From a checkpoint of a small mixture-of-experts model trained on Wikipedia.
Experts: 64 squared ReLU neurons an expert, 6 picks a token, a softmax router.
Below are experts of layer 5 (counted from 0) of a mixture-of-experts language model. Rows are named router (the router's row for the expert), up (a neuron's input weights, with its number), down (a neuron's output weights, with its number) and show model dimensions 128-255. Each number is 500 + 25 x the weight over its row's rms, rounded and kept within 0 to 999. Numbers have three digits each.
Before each expert's rows: "gets" lists some tokens that make up at least twice as much of what it gets as of all text; "comes before" lists some tokens at least twice as common just after its tokens as in all text. This comes from a sample of Wikipedia text that the model never trained on. Tokens count by the router's weight.

# expert 20
gets: " to", " a", " as", " was", " is", " with"
comes before: " the", " a", " be", " an", " \"", " well"
router:504470544468488494524491507464463558480449533469477457519471547513474495515503509531469513503466502538508494500470525555457508454499457471495527532508482512498463517484528532507500482500494485529526483462528489520481496507480528522459520469526512563483488480477552516481509533528539496520479541477484462458502478520492501465511482495463460476504508512472523483515519536477481543509468
up0:448481483500528468479503520469453509490523493491527476479467527484515513497493504513490505502484491510514506527507506471493508486548418548462540537521484506574496479505528518532441481482520528525522534528517515471559483514485483469510536477527526451537502497498490545506474480454550494507468543509494494502454456469506504501516492475491525515513449488506540514485510526545496534501493
down0:468487531493512539440480494461492558522508520511514481495493543465516489484488457486480503509521496498531484476461472532531498452506546456481480493490533489490493499542525480536528474478512535532492555546487516537509514488477511515498495533505520529492496472518507523514500466452516507484467516470494529514499477465458481500448487475510481484534529460526485497446487527542518522508492
up1:492499546546490491477473495474485475455501514487521514494512508487499497493517504504506553518500471460505481498505494510500543563522509504459487509473476504491479518525505481470460481449499513501539452510525525501485498514473494511489497495505490543522475499532508552492540523531504535472475504537501511547493499525504507476503467495568527503489530480444484491540512517488532510496467
down1:449535505503460486471458507449487489487528489475484465463499506473460531526525513492496522527487492495535444470489485538499516489476501490494512480503474525481467479512490568506472488500478509478485521546513467546507505497485510487501478479529530473491500528499538489522493494536529454531517508500482494523503490549494473516538460518497546476508525488513498484503466520505475488481531
up2:475511517492540468513494518448491503506490482530488502490494511510454509532502480503460462541455522526534481504497495489509476503507477520466521475516494460482520559493520506541524481495497446521478538485497507498451527532513491517528510519452515492520512486493499515495543511484505529504521485468504501499477514467503504459474494528452488478563474491516551469462509486494524485482486
down2:526491486553500475520510486527515509508532519509484502518531508518535528501518511483534512415487499519498504519522479536480482521493525480520478531495493513489524557525457486533486514464508520502525507494506514481476449513546518506502473494494488459488456483547506496483500505513510476456512470488501535464532507494462469549497495514491522505500491534470508499532492435510497499538494
up3:491469526523445437490509490515527520495468487430517475526510516513507484544505512503467510524459487537512510480513499529488467487497465495490487514511508556531491490561528542484485527476498495493490493481536497475498453481473495497517480479559488489532513546504450548478512516499536531488510493507531471441486524503494483507493470471530417499472499508480491495512501507503482531508474
down3:486478510523522509499524484517453478526521490508486506468473546520427522476526481472528466498505489518483513494487492478510477457500467538529525528526486467503512490481520557504536486499521547481537538487499510536519525560488504511481459507453520508478456466494489442500509476477530495530488471447470544544555547472535542450460518520496499467501550528508500481541470488526482465496488
up4:492505494492500515470493481453509565526521496476539508512454506484499507483519464497498506526476527487507498529514518501519450473518496511530509516463504496489459476480514496520469502505573505551502464499494493498476520526463503487471520499453490522501502515503562505496536503505503490525541527523484494524464499532465542489529507505523496509521526508523505501521517491485501556481528
down4:528474542518507529503483499485471466492506485514497490464482537524494526522479536500490476494526553494503504532499478536534494534479465520520451430496522516490500492478461496512497471472451506481480525518495459522504470466517517492506446496537541515505490512514500490500501544553517502512498496537458502517518509505484523469510501532511483528461498549511467479457494490517507493520508
up5:486533493466465515467508506447554447513506471517501473505446486511505511477511472470510503482536504548477530498474499510500481462508484491527533508538498485505517529512491507499491503493512487492509493538450467519528469509440497485473479517477452524489510461500530520520516460462526513472499503511512498508508519499479500512471494538546457494469507495522502477532498545497496492492505
down5:496507468500515528475460474481521482495504512499468525496513504503503485524449462498498531526483508522502510505525513505496466500494499467491471561477508523505494489534449508534536539487452468499502451502541525508472513477496485470524505458490508504470486518538482501484505488530471497482531476528520497493497543485499492492496483525476509437473517507469462488478504498514481525495483
up6:458517522474539526474490495469544498492501500487567550483479527509502506491477492458499531533472490549498506570478491537515483518467464528492481449490544502503464501493469488517481499513524527487497477501508505499497460473453514471471490496502523525527445454474463480530489507499531495499475462467531471504502536510506509487498513509540471500500478477485506456477512495483532497507501
down6:499477499487491519487468506560534492536503494500510566468538480477564544481563471489500539502503548526467502492513502492520427508519500461511507506452505493487522518489488480488511498541513512458486478520503487490497522488465461470510463529492499502456521469477520511509483505501493514476534454530476522449488516500479493500508502549530528509486503508476519531485522471487530512513509
up7:491467481510508467460515546511514503497502491473489460532524466525518510500503538494512507527498506506546511527501511477483507488477510536478525481482533512480514525485531487474492490492512509490484467492473480514503512449479531509461494488431488551503531471489482503496515511524483456477545523499514459521518488532472482520514486487517501515489528474517498492485469465550471527500557
down7:479529510479545529470515471526491508506516490551496520532501524494505500521511479540474488464496478474519501524488515502461504530492494491466456538487520540497453456528491480512533497508461462434501528552508504500513467519489480470474493518480546469495487498495509512488498494487516506511513493506516510504497510504534493515505515534476502495465472518532508501471459487431478471483509
up8:495478491434520516543501528523505519491503440504530491488509479521462451469462521471523482521528497511550501528544485521496534480489544467506495514514515449530491531502469535509474497451465463477502516484507486499500503473516462525488478480488505516491469507564532503523531531499511565507505490459466556485484517505469515514509475481499511486493519490511522495499511532506483483506496
down8:509468488483502493468503510484513502495490512489486462533501500483462503494516517511472487548510484532459504515500488471547541462467499464479484476495467512540480514508496493513521542537495495513495500526514479501492523457516513471510502516494497457536540452473489495494509517499486513554501480518468487464482556475529521446549479503485442486499516435508490468492513502502512508488476
up9:530543537570532474495517478442529507456483494466509508537496502496502494484515538542522491482502510515468515454511488498465534462526511486534477531489488507534486477486481507500509461469494478465480519514535531524510502538473518507502517473499486496449478511515526552504447485503521501508510518484497470491520458493507526503478509501489521496473528474515492500501516528441532469535535
down9:463531478522511469492489512507478525472485491506484522523524503530525552485488517476508445489541487550487519478504505516519509478535513515536488514505539520476451517523497496478533508580489493499511485542516518503511491482537539485523507490500488494516497521492506512521583503486473517489523482516497497517494512470474485486488483483480484532474450535459491555518543468485512482523484
up10:503494505551504468507526502509525504480481509507483526508527543488506482454465527481475505477512514538494481491491499553484474495492531469511476454503509463474462460473526549498503496495505532512508449489489505503511521479490446520514514479493524504485529512517471493500483467466489488494493498522518462495514496505493502544494493521493447518490493500517481509501496519512487516539518
down10:495501480523485533474523511478502508495502510476505503506468508475513501505545500534481532507463502521511475428515526530515493509513445469505485511482493473506487506541485505471486518531516510473539529529491483499491477502500471505505520486499515527518500514503506468508524488518505489529502537528459501471513471532473527470503499489501481500536504501504414492499491518489481523524526
up11:524494513536486519533476521537510499529480486499435503525536513468509560498491486511459530516556526488483500469465543498511460480479531517478501483522487485523477491477513499495511506490523548531555512482492505489497460434455484492516488456526528528496493494515497500503472483475500506494544510525518527511479523480541529500488485505490442508503471492547500439478476514496510480488521
down11:514461504488528441506474471511516514514497512497523488476494531449502504562464475533483517555490483502494450517533475526526529528496487482463440527526491493523491511458514504520489498478478485510470471538474521507524547498471440500486497516528502514501530529512476490493479513475531491508505556507485516465462469559468515494524543464483515494518522491494526484492452449531507531459478
up12:491496479510517498486483516520493479515473530491540508502519483526516512478487485465503553498508511489474538549510524472522519475494479541528480529501497482518531555511518508542527504482495429522498481482498471513485500474471535507513569527487513511540502520501528491514554547487463503481502484483502473485517525489479508527495483504508475506518480476495509522492473539488467509534495
down12:517508512496494520512538524522494477499493471486498516498491512504486472512498555499523547491490514488507457476518474497504538537488495486517455501526508497512566485486499534481467466524546504506499481557497476480500484513481542502490467506425497487512492492555472510478509442532466507511485510524481530490505468508522490478513488503476473473553496464448559501518444460509504492510473
up13:456496483515468479536471497438506509527515502526475549483477515526503487501487536517540452571491535499528504513472464478476518504456500469501482521530460487516503511516519504520469509488527521543508527470543464507471485537541501508515480429465516485505504521554573460475512493497525545464485462484519491498436500496455513500495541502453515486498495521477508444527477503452490500433435
down13:469500513497533460495482478485503498489529522444537556481495522473505491475507533498478487517511530520481533477524477474510530494554527493493531482493505472517501519459499503465492517525481493496473485508493483492513465500498545531503525516502487494455507497556497530512500488515481539514510449509501454484471523481497495504508520534466447482468500510460533499482515467492496491468528
up14:494503527481476509465522482510514463492531497443481482490497522499463506476475445507539488510500485491540514508468465525511537503495489509529496489509509508477458528504503501452486512519524453495500496478465482483430511439480475493483482491431513504532478488509499482524556500515520502488484481526489475472510501493515538518514509481483535506525466529487464519480517500482516484517527
down14:549511477499489501525524497518518500484481565504515512524542487499489459504509499506516496495518491447500492483477511497502519527494504495497474507514488492483463535513491504442482534474518488517497511517457554528527487489496538509514479529512539527489500462513456491466471492517476480490491473505529478492478473532516488523469500505525557521561483504482487511499523541443520537465532
up15:475532532462505487541492523476483444480489520522493453475503447487495473471483493536476502528524475531511474501500502479497487530504508512498548535514493480512456516495538510472542500510519488506525476467484493507518495537527493498459495476514574505476497497482522525515492456518483514496544501455503487503520477520494500521454517550489479534535503473501477515554527479495488498509487
down15:496535540478457508518508513496519533514521487497516475527505517472520485481499521498511494502504528468501489507467465489509549508456494548480500491497483530506524494489500439518470505540476501499507560484472457481523490506503508512510497480528463526479480506447530495562453480449490448491517520465505531509529524508483530504485572504518503501513511491541500521436499476507488483499529
up16:516532580470510527474483471503512450546549509511471508476501467520505537551524500469447487493518472503495513508518462525488487452542508454440547492506512457488507459496516513507469532508506488505476484489472480493472502466485473530461488488453499516518510451508509458498491500500488460533510489503461467493509479496505502480468493523510524532449475529485518535484499495537502455530474
down16:506502446511449503518505472520506515512508493470505459532478497508485492531452523484419528504488518476497513498497505463489493518509514460496462467527499493503525520492527507511469455511516480509516509528511494539505502530477519514459486500493471441492534582504523501498537477519486505521546508563504478528494501534488497472454525474510498510500506491483492501487524519473493524499533

# expert 37
gets: "ed", "d", "ing", " on", " with", "ted"
comes before: " the", " to", " by", " in", " a", " on"
router:470534513510431467535542515517473495471491517499555442539471538498491506498511497505529490493505485494502501512465492485484508537509501478506525516505512547485557468499508502495531479480512524496530491492548483501464467508536443519479529480515501470485489492511496505471508463516462475541523503492484513491526496464504525475524494485485426527513497474487524528502476524538545514489476
up0:521521466486469470529510528556528489480539515515516492496511528538507485519542451479522517506505513520519523452502522507476484508530481515514529501487492519492506504495486445516479504454500513479467489480455532488491522508498519484552501505483486449506534453476510498550527458490500461498534521488484478506490524463462485543477523535485554479526507529439546483512507533522486529503452
down0:481502501512500532507553517527526507538533517525506489485474490484476545492510539498465481510472504452527507479487506488532514561497531502484492496468535486479468517492463517516488497499481490485525484552539486460522520485486491528474522496497508458524476500488490516491574493533527500534482492472512509518498489534519472491542460514481488500494487502469537510502525470534503476484535
up1:516505496480513500502477475491510501530484496553470527485497484511499522509488521479513485533500453508497466468502490484514501559507470559466471530493508506514526492456485511532530528455443496506528512474499508492538500531487473531490514486485559543506464530502484472491516468493508528493519497463503519543492516474511542521496490525517529474548483493500502499532480517485503489518548
down1:525536488514510477490499502488444468527497488464493492496470470485488486468485506523481487467529472541534479479481529496505530488470520501513439503496516466531467501491487489475487523488518479494477491519512487508515458487480508509503491523442467490497494513552504511486456523517507503467502530477531538459510515500509488489503528495548498531543491501489526507480453447474523524571505
up2:478500500503472529547505497547565527456496569509540451512526493523553518520531498501492539519485492525513510560476493499458495555502520487472510500504488549480471532474524527472502462487535518472468494448503471474489500471478519448491483485458484506536502544480504517495510495482514467490499502451506517500497493495466498525521516487520451473489484493495493489491488476487469537501494
down2:531464497459479494504492550494510467525514551515482504474486484521466525489505489519521536455486529525491541482457494533522511524491487510473501489477520498515489494521458489511515532522477495520515504503429513487514535516492494481496454506537542517511491461474569511478488482521534482490473510510508529525507508495497539480517526480483493497507518472477518509516517530480485517543505
up3:465510512492475461506541516507486507491486510480486488555491509509504519488528487511496520492513475503490491504469492519485482472499500461525534523503498511469467501537513493476456499508527468536515477549460476456454486493532488471501487482516470516528504473514492493505542512526519459502506475512452482488566508457532461546523519464471481482499505531496537502498466489516498530536476
down3:513492466515520554465458466499493533477507517508472504464534465523500506473520477491504452513513465487490521499474532449523498441506513546528497497521501500536506470499534470494475515539524535506487535494491480512514518504490522525519502549467507531524471471482531530504457476504514480484492517496518505467470481512528491485483482536544530483445487538508478499516499508466493449494525
up4:494495495483520467493502509461535481544505509520493478496506438532511530499501512498552457513484477498503524501502486534485482470455548470526493496468525500516545477545496504470472523500499531508483491498513500519533481508457518482470516535493464505536481518447485508446488478484520491556490498481469484505533532488504522500471508501498483452451466505473487518530486513503537510496501
down4:495524483520495461503490473498484492480515533482521518480503505546501526536518520521526537478452511507497506515535479504502526515509432503442516530525495468505523534505494474494511480496511496453541505574478502495488492511522517516522506504521512494464487476521494467517519517507455489519488526509507484462480508501501555501530529537439552524519523556500471467512507512517493533532500
up5:512496555524484506495498508503506536515509440483522509495502486491498452465550515519486532508487447543513535512531491472478483524514494517509540540525495506507474439456473501517487501513491499482455491494485496493484480514499469523486500471481516528520514498502505490510510529501544491469498493527519501452484429480512457523488486516466497479518471496464526451542490511518487484540464
down5:487494500486471492456494485497483494490491472515471480488504482475524539527529444482483483477516560462513464459507516439488464459524492501531500527530521492516514452527512563556466482476536524486495447484514519473517480521500494489532441477533509463495495516478526517497488547546520500506490475496507479474464529516487492516515482504509523540455558500498481467488486498515504444498501
up6:459534520499521484506482499466524486479471512480532453507511508527533520512489443535457508442528501488480515510498545473475487477484478517510486471487521477459490485523525491483516495492549487509449461510509527505514463427485485473498493423505457456516492474518485460527488519469463523520473468498481503511510472543545516529513528489477528516445443488499503486443528483511479460544450
down6:561516514488502498475460457474524494551468480504471474477539442507500468508505510456466490531508511507519508451533469515497487488489503478516474470493509489507453480477476466479492500495540506569482503512484513514486479506466496476537507510526482499556512472509498518519461474485447501472497529531503482467490549530514516473460483493554514502516465534438469487458490475495521551516524
up7:497495494521477520447519470498499485517490528469480559491504540554461521497506520468483516492516481497492519518561528514449513480470480471509530494545481510459494512517498508492529477493530491528461488500510456443524487518516478480458521506525467440500498455533538503486473516477503492496503520510501492517471493497499511444478505483501460486537484558504493491492531516560530528460478
down7:469473495503511467532532472479461506541469470514509492510507538523470472497485496491523502512489474496506525474466502511498482477512496517522511492501531509455494500487506473470529490501512518480536466440485485483505475498516508536503460525543459487480533526490519509511508451532515497505490510494468505487530504529510543518498457542450508490469490463481569523528495536497522500502470
up8:489470493476507481502541492534511483479508476507493493532514479521471449469517507533512463463524503512517502499484507479512506481467484457455524482505449470488515522497514488473529509559511509526482527493490500541472491514528498463489514549516502478483541459521504543483490534514523517486528517488496525513460469487493503527483491477490487515518491482469541472532419516506521517495482
down8:457443459528499468479514482486548512492516525471518516498512549522517513462438505517454485527465494515452463515536532484476520507484504491485475537523527495506491539501507482517522501464505460490555506506487508482495509503477518518499502494523481499530489487474527526507505510508541524509459508502480513466501493456487490542499516509488502536528479494502455488545490551534517480514500
up9:468526500490511493499508489449502464483516520548540513469483504472488484500502525528475492500484498499488467518489516509493489515493522498502562500487466511500491514513438476510544500514524533534534512513514533465508495503513509467459511483461519492486519484543499488544503468505522575524490483516526453495486505469481518439505561519509478463540475495476513499510470509520480482490541
down9:507509486509495500519549500492485488500483492486507504499552531562532489463566477538522495515516492520528489527524487556522447475505498511466507497506522501485499532484493501568469460502489536550500522508482485510500506476489536432518523457519516497465513550506489496532503529521492515534534495499488497503513460480490458519515508517471508504518503485554493523507491528536516504511511
up10:504499531487508491491518543507502481452479520488525462515509523485518495516491506549446584524545516509500510519490471522498530541495518503471497480533469488456496472489473488503495475482516487477512533503492504448489510514507532508496524507503472543517480565510494537487496426498461481500517457471508490509482491442478522524551491531515471528491515490461531533526507470482508490472467
down10:476433497463531538510524545524482469500461480487500492464474525521468501499508487488513507511545487532500520525512529491496471486520518518491462500476441511487479557484485524487512537480478509492519470492506542545529499463496498519505507466487491508532527491464499522501498512522573503441481481525522520517492478489511474531508552517513520500482508491485484492483460504456495477502507
up11:493525501514508517496478530486507546524505536529512522498571435490471477516434515524533482500482494507475496504467528507473469500459521528483505509495514536513506468521511498507473489504526521506486481444487490513481479438498492527534530467559516506545450503482507493501469508522491456498502495467492514491475461489495505538461498555513460504482458498486486528490553510499525527498503
down11:481504520504506473502467497501476515492473545471485516528471578504496512482514503518479524470551481438492465484500490493513535528489500485461563506487457493439520492518525501515580464495530508471509483493502519511525477548491506499503492540504490476489552506501494525508492506502532502511515503555519476532521505506468520515513497501498485514496568564520493523500493507528493492459459
up12:473486500494493494478507537491522525538499508496462476488503507460530520519497538506513489528495494520511474528508464464501523512521523549522507526519501526536486512535507519522472512474498533494484504502524473467538484482512478514496522479515482531477505534457464488503472459518479560525504474523505495495523497499519492494529533486461493445456541487555516511507533524492514469511513
down12:512444477490467503501541547521497525513489515461468502502472522530501533481516507440488534549503481514488523514528485554456495539486500475469491445529464482491547477482512523490484523498511502462505580485550500494472497515511505503451523525482467487493486477528533549468534496536518467527517527500476510492459489506493454506496507522496559468502515530464525486533484471481476518496501
up13:480543511493462471519566501505457498525525503481571457476508544487508562484469502509481534531501501500490484469491471478532502535432533517507495513497499497486508474506530496526561480491495497510529472496521518444488470535520519504470505493464516524506492540519526526522486506542515537540495496462509470534496501478503509529485482500515482492506534481474479506438529498456548494523530
down13:474519522551513497480499480481522510488481524512480449457508547537464460507517491537500497452490533527496499535511428478520492517483507533509531485502520562526479520544528479519512455527534492489527508493493525534484479463541511510488503474515475525489505500514483493479519558536487471518521509516504488528496492538527470498491538485453513486486545498506491514481491537513513498491517
up14:554532516480471527494505515491497504500460505476524475520470497497509469511498502497528504489455563524439485489483481504508552528482490509504518518503502537506512461549517443529498519502515537508515516519501516481534466542496492540532493507483514523508488498526514503485525500517536489535523493467500495487487505499510507521495511511474451512501520524477520479533480514507545535454515
down14:534515540516529493495438440496528473497511446478501459480495491470491495496495516489552525507511477484513518502496487488488484465502486486521499467461501465483463453516526477486505519505506483495468494492464517468485531461467520486492499481488498505539478541518514479497438489497473513514520498532516514469477538514496461480506479487529547481500518520505469512499527519484519509549488
up15:513507526572521498503472501520477521463506483498511467548473500497475495486465497465487510555547523493515525509514495498530517514502500503518486504484521531442522484539473489501540532461481470473508472499524511476487528476519502495523524481512490497515533454487468498467488482496458538488486503489497496479564460487515486549541474509509456495520449484490505502470467472442528484508541
down15:476531540481448460474490472538526469518463527478496464535479525515476499515506502510484534445505509509505488507505530480493510498466523505461492493519515534451564491501494480513513508535513545485500506481517509451474500512509442492507532508462477510484520498513521498520477492484479506520506482523508479433530492525520494492500456517493504448567490500510546543505476498512500520468487
up16:503520470468456507524520473497522484504518496528482481520467523454489466484515444518472475503529514511488516493461443441504508469523510508507532502525518462492498489528477515460517476469497474497497518533510528500510475513538476499507488522505490454519497498504511520504460501479514476501504475508494521473521516509522512491452503481479509505522501532448493528506459529485483493504493
down16:486493503526486492491507497543513524496481476478477512523468464439430523517478512470494509510489472517474505505528526496495549505493515555551483479494497519483483488496560528453500493494503480533533541476435507543532541494507484512498488520517531548470511501524515529504519534485506560487492466472505492502531502497511486494506457528494489496497457475494510522495498570513488507484501

# expert 18
gets: " was", " is", " were", " are", " to", " had"
comes before: " a", " the", " to", " in", " be", " not"
router:543490497515482532499528494541492518454468508485494435506512524530469475520505509480496521542519496480501506545469510519497519484516521507488542483526511523475493515517537507520487475489468501471515534517545506497480519459520530515500480461539439499490522506460521484497460519504483446539520471508511473506506505443520455499505538528474503511500505469542484494502519482516449498499506
up0:477518501522469517475503502467486502486500533490499506510511482500510444494505496503492518515499498494477487516496529454531539533534498527527531485499483517490511493495528487500492540507521520483480538486498546495503501468478519530486491539479517521529450514499532512538472495473479497469493482486517472501516495490481486503502544524509477469539450503453512470550522508529497446459496
down0:566495494475487520506507552515466526509552467489474499479523494560481500513507460526456498495525504431522515549509533482519532528478536500472490470523511493519519467475473491543485489503461548518466538460509497505502525486461517520493497539473492510501509548503502490526490527485541523490521492507501550488524499492510463503524531539526470528468522516535497514503487500528488522477489
up1:516536507486522478537502474522510459510448490520487527490512440508446509507457501465508492487475522494479495506461472508501507493493526492559534470508523443526472473496489477537478530500455469468475539549524518428487459490463523501472503507488480484521545496475530516470516519508486463506551484517506522510502518497510523487473516505536528498520543460533544522515488543504502512501486
down1:553470496464509501503483534484504488478463485479483472487520494482517531488491494525532519496505558471488520488532463466496465514507487520472457467535485492473515526495515504525469501470534519476474536465525454474474490475516506496510506538521515511504487520503516488477487492482479532528524446490505471486484523490470504534477493513546539495472468504480491500497499503510506544508502
up2:509465524477537474511482447523583492493505464508527513506456527493537499458490512520568472493497505482471487485507474499505524484515531575500523535468495466522480508522513475521516512504474512505490507534565540524461469515458522504512511470527528482483497524515536446519517516526517477519500509498472523560496489491522494488495505479500514535504507469498501490488456453478476505492480
down2:474478525546544466516468502451469548479484506509486484431481569468485509460519451559468491501511466486484499461494501487513489518506495478575509473564531527496533529473494520460504486533503482461512508490513477506475513482515481516491503466520504529491490493474513451502543486474479501483503467506477492496529484482429506505502480490476513509524471494514511460504523498510537516506515
up3:510514513521484517516480546536527495488466503516507515463494470496452523493485526444497520546474490509529489511498517508487471514474531526503491495497450524482472474532524564526578480515495473488473510514524514491445542486520527456520525526490522552513500519497515501503492484446478433465540486450486479468495510509478518469501500507481511461475482524537491515481503469505470428478509
down3:529485514511494483544513526500458493539522465501502458547503472514521530489526506505497488427496524496483561496471547533526521515515469501530455485480507472507506530492475503504513514498467486534464501496487482436502487486477484517481470489520515534522533447520511549506510482524522496531509476485466567521491504461534504483529457515470507524485492471561507511495489496574499477528518
up4:473543497519498465510482467422517531453442524538515526520479491505569472469510487555477469515478486505463494497474522513486494527515491494511485538472499507503502482465507520493540482511506511521512526519520486504515504481513519508528504516491510530495503516513523494510475490514502457534523490477473504547442493464506488445538489486522516466492478532513509470455499515502479540500495
down4:517519550481500555532501532520510480508526507514468486507469490449524507524498538512501510481508504516473468489537544490473533535503522528499517472509505518473532478510492500509498483511489480506506470474512526521523517508502523452561512503512490524495506515488492477514531517541468530515544506473565480552531482464478534553528538497521525505537514513489511537496503520446539464550510
up5:525476501524497453524508526479506520480494518518538491504516500499508520436531503525485453488472497472488485564513531533465521497515491512527499515483517512527458481475514499528502500473497470532512507501479506510508503511491509474485458516479486498487467502532488517486444474494465483464534508486493513495522520513511515482492550460533478559499518504495502505504509516509482513505505
down5:539497552496508493514453534490529448520546496474497521475477470517525486503481520511463518512504467480484486503516487508479516491543551482482485499493480504555500462492483564494479533464520490487537512512464504481490529499488466514482496543459462480519487512490454508515513497482462502451529516502500503527469499498520499483487502524537483502491448512490487485534571544475547481512535
up6:477504450500507518493544526506512509500515531479557495525549542483483476447535494499546502509518519515535482488514482528486467446485508497453500511488534489521472501464519476491512551458490534485554523507518481473543478492492475483488522521467502503521481521550541527491470492461463514482470485494511474524482554482519501472467474482483529478498543482505477527468573499487489475484502
down6:457468486503514499480524556527488477537524509484524489478518533501522484510513486502538488511493534515522472525534506508497554469480464512505526486508472487478485495518516547491504508494523501496491504537499460533541496512506505549513470477493503544520485516484459491494529506487503488530460492449506513515492520498490522503525525499459536556497501489479512473519519463497524430545478
up7:451469439464457489516475505493497477492463501543515507527495463530491479467544501506479512534493521504433519546499498433534528483502509520523522522516499538483498485507519528510533503507452507536504511505520489500506496509505511483508495456476460452493507536517507449540481529499511498528490493508488485527505480473495493506491499486506527491488483522479487486430465513500499545493510
down7:478481550453493510456485495507511513551510516477481518534464518482525536505492551488480513472490499478531477528526505532524496536456499431451513487476477506511512461527518490492521471484531528506492538452480524488495467529529499479497550509516508492525506485491507503487498484502496483485508519526511482496478498526511488511519498494502484525492529494479477544476501528560481441520458
up8:513473496492499462538501533436515502490444522533461474489508541491467518508548484508511489509525513451490469451507502543441516519531537507521507539525489538475516474549530532483510518513505478473520544492499553525489478475481490498508476457522458514501502496509507485464451503518463491527520474480486476542521482474495505473499498504484493500500505438531499517477496482519504494540514
down8:477499468487496503444477530479483525480475516488520532519476554498456498530502484484500479480533499504521504450486522521510483446503464495471501492505532476507488472528524461512516534479488463496522486519515535555524459492525503515487481521570490537520502533514501529542505539506487487476507516492471515484501528471473459520491510512505536519537496503502534517475517521482456522519499
up9:467543477486481479506498502520499484519529521521484504452505484506496478473513519502451470509522523504503512533472513500552510462510493515516497510491511525529502524535536490502449479505423481482504515504520510490502530510466461481517487511493475490496499506482543459517429491510556502544508471425493518522505505503508447526513510457516506535507499504535455530502458517529499473531544
down9:534505501496498449481496516533459489479432497542491541489517475498502537446535499442507494511498506510526517515508471495504489480544513536532504510529520513471503521508509453473502522510503459504497510493503479526521502523503482504480511488503534497508451472521530469512445484484466498460478466504495512494483538524484500489511476529530495528481497475476525537550485505497545456546514
up10:498498501527526480534495488471549470517495486474511501475477467467512450464510509525516548518483502492516520465489535504491508487461521477463495494481482525491504506537506486517565494504515513528516457494493501487479543460489475478523535496545488527525530511496503485503513500456514497463551527517533502475532486452535459490531507538482472544522480486491500520510525505507451498512527
down10:520492522487482476491481469512486509527526516533511506554539490524508500482460529479442488506514456510488489491501511502525486495506468515503478470524482487493527475517503485462496494492464497538470531500536505475469489483476506488509513552524471507483516450501519512493483538501519535533490500510496476475503519501512503514471475516491486492501533448563471479510522514468482509500561
up11:498505499522504511512529496547544518526456511515478512543505485475501497554501513511493508542531506494468499508516535522497549511466480494496483479489458475496496497521502537506504448474467516490462502472506480517470559462505523539486461474510529448501509493490510511491520472476476463487551527467533523520532483495512457513484510519519512492485470498522444518478508473441452502512458
down11:550498456487504511535517506507529526468555474450486492472523473466459537493469477499470532488480468446482496521491502504515522500498539481519469496497490507535484511509459510445488493594484497472517484473497509519413477462522535517507521523511493490525446471561502522488495483480485521478495479495495503470518497488481479512491498526498490468457480487502486508494486480495546528494516
up12:471500449492523532491448480506512523531517533480510435470494532519495464540499489531495573504505484508477524535500484541571498488536506567475558495518541467477457499522494480476534562486554497484525525493519509470455513498510503471506479480464500474521493491458490482532484529510478511519477496481544464473492488483485507526518529501458507509516513496528514521501507452513520473495514
down12:510546461476527456484508496484553452511508493509506474500493520493459502506536533501529489501513480500512519481493506478497491529510501538492450512437475464471510519556484462486507486484556463529450510517537491500472471516508518469493453493444519490506534507521536502481470478482528504470491462480489525497492525520531511500499489494476511519552537563507536549510502508485470490476488
up13:488488492521525555474519509546505498471504455506495496525556470496524501541499478526477477498485490474495485530490499479509484514486493485514520448520461508485466485574492480533513522536454482511519529462461480476495469497458469494542519498509560517487513477491530523468470506512506463495515502475511475506496493468486484432451537542485514518497481520501534505496476478506515478487500
down13:462470515487476522471483457542534505485517509476504472450529518524519509485474513499489482473547541484492482485522505482508476500494525510460497488502499483484522501476515500527496504529459535513492496494516477537478510477439498500486490495518473492497495485493501523500527476469458467474486511531452507524490516540487502514486494468473517498455502509571496465498468491533498542459547
up14:500518503514500496488481441524470522490514464482484480511454522483531492493502498497464482522515475517497529471497510528525504537526455434513486562533509521539501481458532512514510490499498510518490484463481541506510497467457480497539471492491475453523515486520519508502477516472501479478493480527516461506484529487526537505579491526479500497515518558498502496471513453492517523481496
down14:469472505519517476508504524521474472510467443501498499533539519476474463498482496517494550464475494479522537418514528529468462519534512517490491492497469546469526536517501444491476580467482528517498499469468513525433515534496491474486484530496515465503477528511509517453478489481533514476502498482504514457515472498443522502537429509482502535527469495506498508518497501526552485496485
up15:519541503498480521507505485470465496490499460467475480473527429502496488523510497479511541504499531454466501503519455491462477500515514478480471515465504499526488478516491511475467523490454519522493505501504557558488509481500512471524501510535526500508531504469492517520526522519490520520457508508506520492529484531508513504523530499526494499508488505578531528468506497531485545525494
down15:507460501508536500473508523511528510515452517499506492516520468501462499509451487501474504474468513497544503510534494504485478468501552473472511525536509544466506497454524500526504484494551501492503528466503539461499512485515476490463473532520479514500507535514508489465524452491460456512489520525509489508487504473492498464491490543507433505503510519478519493515473551488530498429472
up16:511501489492497473495512475506520511505481517542471514494508539455514478491504519478439542519501511476497540500529503507472522485497508508552525465531529487455514497518494537490523523443495484437521491507482502515489522429484503490480484442533514458486545517506471466467512515537488531514462479547525478536520474478486472513493457537506522540507454442550487478467439543484494547514480
down16:482440541502537462514452566499499478535475536501503497477506516483529488510495508495544502487495516503518471514502475482499463485501519489495499541520492493482508478485474551523517478489450451522559471563507466452560459465481547505488488510501533513539484468555523480538489501524508469480483476455457475507502491489488507524491495502503515514511467511483478501470505481521532479505494